{
  "vocab_size": 8192,
  "batch_tokens": 65536,
  "dataset": "wikipedia_en"
}
Below are experts of layer 6 (counted from 0) of a mixture-of-experts language model. Rows are named router (the router's row for the expert), down (a neuron's output weights, with its number) and show model dimensions 0-255. Each number is 500 + 50 x the weight over its row's rms, rounded and kept within 0 to 999. Numbers have three digits each.
After each expert's rows: "comes before" lists some tokens at least twice as common just after its tokens as in all text. This comes from a sample of Wikipedia text that the model never trained on. Tokens count by the router's weight.

# expert 44
router:447571512403476490526463426573548545444472435474487552529461441489496474500545451579457460497529452606480505576467482484516480576488517537419491515469506421463567425422627503495474455438528493521599507587564535492431564444482437509610554556564449468456545590511563491485580547444444436496404503493440475508469454506467418561531503441507450511532473434520504549412551506409504419498479407463461463470580489523500504519486629422547507498553486515593413546558500512550441524590475495483537499560542512431520609564504544396502474488596438463527478439493509533545553436571535511458451464507564538407457525504553453483549437572423514525482493509517483493567504532516426529524467525375398499482449536467412472496462484518507551385465509472460486489553485478372448432486541515
down0:500470478449496530521527537497553476576510500538557482455473485469413550586497558538623487527394568522587506406461561508666483471522558461512516522527541511538488514486431521540479550572562458565490479511560507428520563543498448472484543564444432523524501546511397476546440496455441601566438429516431492396552559534529516534454603496499494409430549384496476576479470473486550456519564451475482535534434559508388534520568486465521454549428442466626549449449518462580579474511426542461526444493524377548544500561496587505549448484470490539527481529519587528485490491482608467524527431472473504564521474528503558541465476439518568466542513531475573567441503439478509493500502357411548553429541461454414481518393508506433494522461501515558513541447490513519526472473592454
comes before: " |", ",", " (", "\n", ";", " of"

# expert 2
router:445510408528431498542514504453486473544510476502601454488609525443481557458467444445556540405565478555385479450397538464517559582579549531410586520435538448523426481437479598480536480446537579495495444452486499556550499529462524461459473560564480481588511480541542437449429458509548552437515530455570467499438440435477499517520510517548482551519493538514373545560461445506524454513491546441549446468567438437498581409490588440551557579451492463489499576527500578423432536458453531442509515491512560511557456596569420587486497513481524449439461506427552506558560471501423453555462497525471489475424475492468593446547511434511520478544578475479633496527473452447560498565578552478507441514463433486508571480605464585463517455429526512522575506468476581449539538440566530
down0:569500467575535434466434477498587522507528455507538512510436487549519476437471503504470570530531563529626461532438400491525547481465553413585448515515502452499521504439574482496397534447516448471431611523505556576464567415438587460503534474554534508497615494543498429619446498524435439549439608524552570527518496446512479479570528505435419534498424455504384454416583495482501435435571487472504503546397497579536453447582604536523439572513572568530438514485507524513446481519432448516518548470510518518474532425571447545462504516548506495485546467458574518547515487538494535474524523508500524540556437416464417525431460518520449528427514519507532521503415526489504515510431549498516646354566374515461497511508457455477570442534494437536466472543445478437554461536473467
comes before: " The", " He", " In", "==", " It", " This"

# expert 35
router:529559522478462438459431584484585548553419437399441533497454489553522599433577513548482549585460483493463489513482557478612551568466519472499508447578370538555522535523442569444418475544504462472488513443552511464539487455508507446515471492508467470566515506390495514460378541340551448517496558431515506528575507472425502528535443522460513518521546492483446462480421526565474512539484461533553531516578529505475543476401437508519528547405571524595554540453472532560504449527497440548443561546500477486503518533515433552444500576570427561494472446489490460516529436500585453575560592561460580497437528487536456517564482514517562508575578428529537515422617396518548487587525534466511525539583451554496598510476539466533547541477511423478519494557474602484519502533419584
down0:561609549477505420554506480541489571460476482454572449567514465491458481546509463478521541487541529487509503521424492539501574440545464594544458496486477548535466464490546551537501516417483524476508483489566475490497438478459517482420514386469483578506519497527388530453513561498486547513617485444440481465542418502557518454413504423477493449430509541491582589532512557547549524451407457519469557543453428497416566538527563494466480543554486454458497555555569474569524509554490550512531556494521451485430541483469383534576533521533543449527473535455500396492556462403500495322470527503500502579394494484493523406465420516467417652585396521526546534463384419375484531471527572489512432532518488478470499537528455477487469515586482538404492413579510481509569477502485579
comes before: " ", " the", " January", " March", " September", " July"

# expert 28
router:626624450468443499381500470506481444633447551518586559551406459478604483577442516413433449622509472559517538534550507492538581595446366480509424574549495531453533559476503496559478483486558493512527515557556453502464496472555553543513582462408456553473488550525529527499448439499484481505535451478516533522416463566529449480565487462394521584481523479423558548405419516500586552487491492537486467475433486567567421504436544458481508428558553451531476566469478455551431484523504409492453514600500486507555518463484581497510488508390568592526486525429518528544515514571477462479455509515465487537636463456442449530464425554515448449468526427497486574488497475469535476526451495500529523618483432485480522532490470507452513537511492582488451523482516525591473570584463502
down0:451460562499551549563509464524539506546465472491506618557557456509461496558451471546515448491439488510536496540448458572574452426539485510501532555434434471480545334473538515467492573467419493536507491458511421486483517385498483482465471479535530461528500422509582430511414581574509409478425485478496449542395496503572495532464435508487483568469467445561455449600600540543495531540547510396507608466516491525487555509421483527478482542497524617497453437572446509498396480486494613566452423551389536516544484453534525477491610504593518466615585526482415480476488576542459513534551539420511530445454551479534558529470567542427535517503467516533464476560500514603542468473503497497466527462481601498468497479470467538395574541424527514395543514534604481507582473453513476
comes before: "20", "1", "0", "19", "2", "3"

# expert 31
router:498449451430419470476482525448465467535489526451519429545484510436450516554507484582552504421490508571486497554464534505495505559460558561475596490548553558565430509472467595549513506489478566389502542457553496481455536548575463481489551422492447490562563435463470405447482619499425499567518589473555520489452458429487536488527491526526438584466537446417531567501486518469438495577411534527522473457506363462427473517517488545502530562484497501492470467544458559508477501539446527442446441519520509549547516543473476531492560427528439383409474461445429496479497575481466471545500563514438512548480573586416553589462414438561481435435591573432455470407446602590551530600568496519460582470483409503397567460541534558466510580565431449470483489525515482585486538486554472
down0:468469536531522456507608468587458515489502425517506548474520491476522544506477397517402570551537490395460533531541488547539491516434540552451517584439463508574461568530470500535457513453491549455569526496520484500436541439507425479597532447429480569422600517453509523581487490468528431382533477558507489472540477531421520610577448512561493484554434424437487498455531533495429487447490465460419486588556500534546456512565546537549578541448561444520458442431499506624461539578403403469508485595465496575536579520436498506459639493503559514535390480462565539528485440454499503491438537512517496492478550409446589505530534492498537508494545548439368478507471459494513513464535577464489525393507555510489409550483479406438387405458493535448430477485549489447486531484526519
comes before: " |", "0", " |\n", "1", "2", "3"

# expert 22
router:537455485582438522466497401465543479519604475571451505458555535564596552499434476510540523471510502562458590479498531427425504563442454575526380500455400549494556483505523500567471474548579389457455621472458592482476554383518606495542442495468465458512444475505590532561521542364548516584464409545509448498571617451526488510566404454505513527547559480461429509456473539507481559549532535549486580476485478537500528515484463558503567420525518589491414535562590475547452490444516453524508514577435541503502459540517502526546479438528482502535576466565471505501576593457511465575515488483456432549531470492594407443454531482466486529500498507552450590512484492435562493506540482561457519441538441465486528585591535596511504512442501557548425454401486507519474553503538490
down0:483524425540461499407492528482510352525425449487484498421431524517545564439491524437601563590463533465618489379536512550520602563545454505457478454578458517567475413532491565454534439502425442488474551623568502455469574468487441477435503469423512513481530596535548546478465454473402548601473583462475486494537493447533564477504519518511457425503561520458506576509489455552501558443479457520473560458564490451411572494563521500481442552570510485490574459572552387579467463490493475514521467513549466591523504383507478524546534504484583475449540575534460496490483454514511538499461524547521464448558410456402572521476545533520524364524542509491407490491508556433456519435529556479564457561423480468477525584492543486420595567505502546582471511463421477499508499491473520
comes before: " ", "|", " \"", " Total", " P", " S"

# expert 18
router:565527502550487475412458489414489476442415466459569542538478508510484455537467577464427516493481433578481550482414424612582552538503520489602418590518467422536516496443437440483454578561518402523511541548533496491471487508459450513518465579502465535419503552567442466622520514460502471514499559540476573543419447542500389539450437419494493550452456441407513462381530517534456499406521491417504449572525620518556469538456441467481478543535581503449478527480566524448477500575660473479509471498500580504512453570499548378493498566461542542438472554519462519516521501537526439477436494502509528502484437511549508421487454484473526545427521422469543511532572622487527515466549424514465488561551505539463425468465509526435556584537511578521469472470411489441479398554492441
down0:534453444512479436493524547522483532565483538595620552586517539472539530542525536485511492542443502467591558599577474414487514548430399435562513457446520485567545472451497482502540498603468535539479456481471568505595545468464500574538491486494524456401481502465508486467370544528486555549474446450443433470626472530483475485527545492450555502506486451471471543438551444479436591475516490600585391522511498464463602486490624489447476434409506499447528498608577478524446436558576575514495536462603446552527509527475494525494383508453464472578466490406494541555413433471510528422482598547542469544476466452430581581462462406489517451499544539579482556440464547511525504494446514448513534501493481495499521549400485508525487441543553554529537527473557566515538508487434392
comes before: " |", " League", "\n", " Cup", " in", " of"

# expert 58
router:511498504512426447436427471493648423537532471469467519479427451398542588484568469460438572576520447537499487451517536439596571526566510567515553579430492566462457422514480495552500468527404513536502449469518458438507512549447463447527471415509457483575541529513519435429514500563418488487434503493470538563419571467494436570567535493466429513534551430392569501509404466484519516560516565511527412504531437448629524425508485537473500452460416495495481519480439483569462480540527402542439488574581505592456472542528542477510548509502540488545439531431410458433523534493457463553543560562450515483479553511496621450495530610586562540514560421522504501498509561442462469496591488511490534492505466511563587568605507497491430615495488481496401454475450470519527576505472458
down0:448489485443470473567514426493457573462509425463504486505463528507490491579478423483514503395659567504450472487455511462452513537553436463589502531508465556564527541441519486536499588491550571508454506562541541444443496542485474488517506570496432565425553418483475605574564442516542474524394374468480498568580572560398465537498490503551500399507448529458603494560492560452410427476494496403489451468484535468543510464455558411516494443546499518529429381448520456466526377479556512447507475561508488509466518492386489477561539526437587532498505541504515496506565534503597508471529427524511386474562485422584479529553461471576506364451491448550513510528446456519530469559465495455488591444479526465406571540514456495545468482468448560480459493422478560523467413521529533
comes before: "-", " ", "==", "|", "===", "The"

# expert 10
router:541447516522425526480415562452500493537556470449458425524549479574477516551509566502474560524523565492386430519452536506480497538457485535564579416522534405549446524451434534477517450569444574508420475502402496471517526471390486464543513456452469455410458505571433496425440465519503535560495516583553392503501571457557408516547555508463504445466491430511428432450439430471594425440512388509609499474497546494529468472526481552555525441493455500588431388558462425506603484530514493507502593565572446542488629476445413497497544557541496541518484516534438443570578597581531448494460589482460470483492485519499494504497541485490563553448467513571484468522409538558469521616518528411450504526467508491515473542456519571522542490533437435581527600473442531519501535474475554
down0:547430390503539533506521465530424510556464488457553465466517573531487513468498475608402485522527489458511441440445592465481505561589461417502578506369502540469519463445545509499558509596410497508477508417551503538472475573393406479482506500503457458496460540604492523555520536532499437533492555525502497531422465460564460524452564473521511475503483528471442420502453494482521500569587586530484540477459389522500522515407478603445497460550565511527419514500558498495475404505480561558526478545490552426523533513486528574576459443474497490493536481456386422456511525465513494569574522519515497565546447516467471553588417480544471454420461444551500514466446412557542615443646460543429524438546616483576541497512454459373520482583550501428547511597557478478477532513474529
comes before: "-", "|", "|---|---|\n", "|---|---|---|\n", "   ", "|---|---|---|---|\n"

# expert 53
router:567475398488429480499478498534458551570478432611519471472536601462510499494500460411477509524555505576472475598455522490530536533550603503516447473457467575448454510449558506497475502508556474536504499533485617449423521439604514558517495467447500539586519406457582510474522514448456486512626487504573570465511562554460493536641478511551497566524472556548496479528535442420492527443512578488442553383516501567522491405567516428498562501602495468557490568533508457526540493532463500584553582480501502441484650452474431551388442524561509498501571609523457495529497467491457474503519463432540416479467493467408499534561485519469441601502478478540463407517385476545513542562463531543534503525422486433504555503476552593483496511524525567485472452486380520462453474484402495
down0:404455520522449575527492481482439498379651518502564492483431478562546520533437515476571565490480551395429481532533493491582469469506507528517566452500542553598451446457465425510442522529523490585547456521503406480536520504523483512494539522410473478442458614516496447529522491496465628587544518464563521522570519496565508584521571531455489393391573501406501549505511505532497460497512473538508487499457462480516531429407553432437526492385510501466623405516520540460508572568504518470412468477422457582593441488469462555469498452457468489522500469538568473512463519412416544438497580533486497445495513479580519504450529492502489418596542497531490430512467542523570531465469506480465511411498524542472482417513487431435510584560631475507555551460534475510460405517564599
comes before: " ", " (", "%", " was", " is", "'s"

# expert 52
router:451433503495382496517492555462558504535593588402468550471481508541533587537511453541595496536463564580446444497553532513545550475505547583516547576488514529559486385555418585528501549492487508432499521485452468460415508632568472403522415425425504521467528448473458490457491544469430592429529605433493531509515490478453488483537491445506537568520497531451515483500522538409446528560456504516573455533578495559438476533529414529481520606460511484478471438503442547590495555508557574496424474437545476525575470549419506518542544432434450418434448524429543530451448470569476507576504496599466539423431530593557508588466454506516481427450542512546529591447519523625540481540457448556491592523529459449525503477537560544504482495472481496505522417468455448551484530406541446
down0:532498534530656437481530507500421464535535448482439505535571544577460523542519430474446510496556564546445440526483431505475560441449471518572545446575523553565499560487447502499571565491518511444554498492397509401436530564538496472580516418532550551521548442507444514516499581533433555604529520511457513504517523357453625561499504513478458511422509494535471464572522547495477516540429498448413445465545503449402531470529458481506451380460447521402489475514428580472418508578574473528537526482529531507474391484482526503549531502512480429505531569487446547598526547408498543555514493382520553487461577455549550571400513533559459499479560544539488491451528533541446573459553542466455507473522522511536581469550490473450543650576485531479436549510395427573483499495488523
comes before: " ", " the", " a", "20", "19", " June"

# expert 26
router:491475507511452473495512458463569440569461497490447408521473602464464504515511514533526507551550562474406483528498598462548524562610551563485498496484525600544409545454463507433486453471511561497499531537433556467531527502508504572540492552520520429619528535403475340534476518555455531488534507520532561491530483412545541595567532460601493563521517485453537544570488517440544557586458452511560502492474431525547558448504535530479498503509510488391532450569567527487542442567571524507456431508583541497453430438553450579486499473538493432435564494503560431427454560567462539495423563443540581408409541516440533503555454494548562457483615517498523493435463466588441496576605547458519490565533426494498564411466583586461481445584441523476495499570512479478474470539523413
down0:561532350500513506587511462489507480502525429518441478512437548521523476525538490503479509404433481428602525474482483509506522508547441472446484495448489527451500472450442485558542498606507551523452470447461499502502524585494549559528515560480563549543475420576462502433488420376425514524532508575509417552460578476544477433455480539627488454490575464523470532602525535502517446543526527491502525563539498525505529469542389510602490613547538549473408482545440508506386547466439449445488481541454497432533516403524524559471456451505492561548514569516386595484560504516549524475508397584524504499517497402531510572382489460563489486579536574498465475444444540479496545548478562497471463353410541547521514523522461489553565525384566389458547514483433465512487505419494471
comes before: "19", "20", " ", "18", "1", "17"